From a checkpoint of a small mixture-of-experts model trained on Wikipedia: a variant of Adam for the experts, 5584 steps.
Below are experts of layer 2 (counted from 0) of a mixture-of-experts language model. Rows are named router (the router's row for the expert) and show model dimensions 0-127. Each number is 200 + 20 x the weight over its row's rms, rounded and kept within 0 to 999.
After each expert's rows: "mostly gets" lists some tokens that are sent to it at least half of the time. This comes from a sample of Wikipedia text that the model never trained on.

# expert 120
router,188,225,215,184,207,205,214,170,202,215,200,171,178,242,188,221,169,188,163,221,187,193,164,227,206,186,209,205,198,187,190,193,189,219,200,201,223,172,213,186,220,199,203,218,189,225,207,214,199,220,181,237,178,209,191,192,196,228,187,176,208,197,192,196,208,192,177,193,218,189,173,223,193,180,203,170,220,205,184,227,196,211,212,235,221,212,205,195,183,181,201,151,204,199,220,167,215,187,189,169,238,229,197,172,229,189,177,163,226,195,206,195,215,228,217,163,204,192,194,227,161,196,217,165,244,165,178,183
mostly gets: " NE", " Gar", " Z", " Wall", " bird", " brick"

# expert 110
router,198,220,214,180,202,216,204,180,228,201,194,198,179,220,174,234,170,182,201,216,185,186,187,219,224,172,228,212,189,158,185,180,190,214,219,202,206,187,212,176,222,179,212,201,196,233,206,205,208,241,189,208,192,228,166,210,157,211,184,197,196,185,205,200,231,176,203,201,239,192,175,213,196,196,187,178,224,205,205,239,194,204,213,221,235,223,228,192,177,188,208,161,209,178,214,165,201,187,205,175,213,208,168,191,208,182,192,170,217,194,229,178,217,247,201,190,221,209,187,210,164,200,229,169,230,173,176,180
mostly gets: "&", "W", "R", " Rams", "Br", " Invest"

# expert 98
router,161,201,210,201,222,212,209,182,233,210,185,163,192,215,170,231,189,197,178,207,179,192,200,233,205,176,224,211,194,191,194,194,195,215,230,214,248,197,236,160,237,182,208,210,204,237,218,223,200,232,194,213,174,202,176,167,174,233,195,176,224,186,198,203,230,178,177,196,211,186,181,194,203,196,187,194,202,193,201,230,211,223,198,235,204,213,206,199,179,180,220,180,219,198,219,194,213,195,162,178,206,207,187,189,217,182,157,183,232,195,225,160,219,205,226,169,211,194,173,204,182,195,209,181,218,180,167,200
mostly gets: " São", " UC", " Min", "M", " NE", " ESPN"

# expert 99
router,199,215,231,188,217,212,214,163,212,203,191,195,182,218,170,218,172,189,170,213,160,197,184,217,226,190,235,207,195,171,191,198,189,206,213,221,212,204,222,171,212,186,189,205,197,229,220,206,230,209,205,215,175,235,189,186,160,229,176,179,220,169,208,204,216,170,180,195,234,194,184,216,185,172,163,177,246,202,205,215,199,211,203,211,209,213,230,180,196,172,212,190,207,184,222,180,210,181,196,181,221,206,171,172,198,164,185,189,222,177,220,181,235,223,202,182,232,178,215,208,169,226,214,179,207,185,177,185
mostly gets: " gas", " ve", "kers", " right", " Mars", " parliament"

# expert 15
router,192,219,205,180,200,208,215,182,202,210,198,185,177,225,178,212,189,177,189,219,196,171,181,230,216,177,226,227,176,171,173,191,191,208,215,190,225,179,232,197,230,197,190,200,213,223,234,214,233,226,208,234,196,219,186,185,171,224,194,169,198,181,202,232,211,189,176,180,220,185,169,219,178,187,198,183,221,228,192,215,208,194,227,220,226,212,217,180,193,196,223,167,219,169,227,199,225,190,196,165,197,228,181,183,207,178,179,183,214,199,226,165,216,211,216,176,213,150,180,216,173,201,222,175,228,183,189,178
mostly gets: " Sep", " Feb", " GER", " RUS", " classes", " Gy"

# expert 74
router,164,219,222,174,250,222,192,183,229,222,178,182,177,226,178,231,161,185,190,201,173,174,190,221,200,176,233,225,178,204,177,193,212,223,215,211,230,199,227,184,233,184,177,228,207,208,221,214,209,218,155,225,175,210,192,185,177,216,168,197,206,178,212,230,205,161,175,206,212,172,169,204,193,179,179,201,211,197,200,207,208,186,218,211,233,216,218,184,201,178,224,187,221,187,214,187,225,171,197,192,214,203,181,195,225,187,193,169,212,180,202,184,214,200,234,178,216,194,200,205,194,222,223,179,214,198,182,178
mostly gets: " led", " sent", " awarded", " support", " appointed", " get"

# expert 67
router,179,229,239,164,227,204,200,188,206,213,210,189,170,214,188,230,145,176,193,216,178,203,204,206,226,184,220,210,178,189,174,190,177,208,208,203,210,170,242,164,221,181,191,222,205,223,220,213,210,216,185,234,183,232,197,161,173,204,179,182,227,193,189,196,226,179,199,210,211,182,194,225,183,166,182,204,257,217,201,234,189,196,217,208,211,195,202,183,191,188,221,202,228,182,211,175,200,184,186,163,228,224,201,200,228,189,189,198,216,186,221,189,216,218,222,182,205,199,198,207,176,223,220,170,217,190,184,193
mostly gets: " pursue", "frac", " ·", " reduced", " through", " wave"

# expert 17
router,190,224,193,192,203,222,211,176,201,196,200,202,188,206,203,223,181,192,173,203,190,178,161,225,202,186,234,221,183,170,195,194,187,201,217,178,227,179,211,186,230,179,171,201,209,223,243,210,234,200,180,207,193,226,166,194,168,224,186,187,197,176,176,215,230,172,178,210,223,180,180,211,189,176,178,188,227,207,177,209,194,203,223,218,232,216,207,194,182,180,221,167,207,175,218,180,222,167,175,172,211,203,208,187,189,195,203,171,219,207,208,171,200,219,208,154,230,170,183,217,202,194,248,173,202,180,166,187
mostly gets: "о", " Rem", " en", " vo", "work", "rib"

# expert 91
router,192,213,207,167,215,209,196,156,206,216,211,191,190,221,179,208,185,189,182,197,176,187,200,202,205,173,219,211,187,177,186,204,185,193,203,196,209,186,230,164,222,206,191,221,213,223,203,237,228,216,195,216,159,208,186,166,178,202,192,157,216,180,188,211,219,182,207,223,235,184,171,233,180,175,191,184,217,213,192,223,202,212,216,231,211,211,222,213,196,189,222,201,226,196,214,165,217,184,204,168,217,235,187,194,233,184,183,185,229,169,258,198,222,242,221,193,204,206,204,232,205,204,208,165,220,184,175,190
mostly gets: " might", " to", " mm", " must", " can", " fields"

# expert 89
router,172,216,231,191,234,216,197,164,220,211,206,188,176,200,183,214,175,171,189,211,183,194,175,214,200,174,217,206,183,191,191,198,190,210,208,219,235,181,233,187,238,190,189,201,210,221,233,219,221,223,177,208,170,241,178,183,199,219,192,193,227,196,185,194,210,179,199,194,199,184,179,197,168,181,177,180,250,228,194,213,207,205,205,221,237,208,217,185,190,185,200,182,215,182,203,191,209,191,178,167,231,221,193,185,208,194,163,190,230,188,223,191,226,221,214,168,227,191,188,213,177,223,228,193,228,159,170,179
mostly gets: "Personal", "Scientific", " following", " Binomial", " those", " mayor"

# expert 63
router,176,225,204,166,217,194,183,183,213,202,187,190,180,250,207,239,174,178,194,210,175,186,188,225,195,177,219,222,179,186,188,210,188,216,223,200,219,184,220,187,216,190,176,221,201,232,232,236,225,219,186,210,198,222,164,171,183,204,182,194,230,163,200,198,220,185,200,211,241,177,173,231,175,196,170,189,239,204,197,219,190,203,216,232,250,206,213,187,190,201,220,194,227,172,193,183,219,174,198,189,213,216,190,193,207,200,176,181,217,192,223,176,205,236,196,190,218,203,211,215,205,209,225,170,210,193,176,176
mostly gets: " Opposition", " in", " For", " Through", "zen", "Over"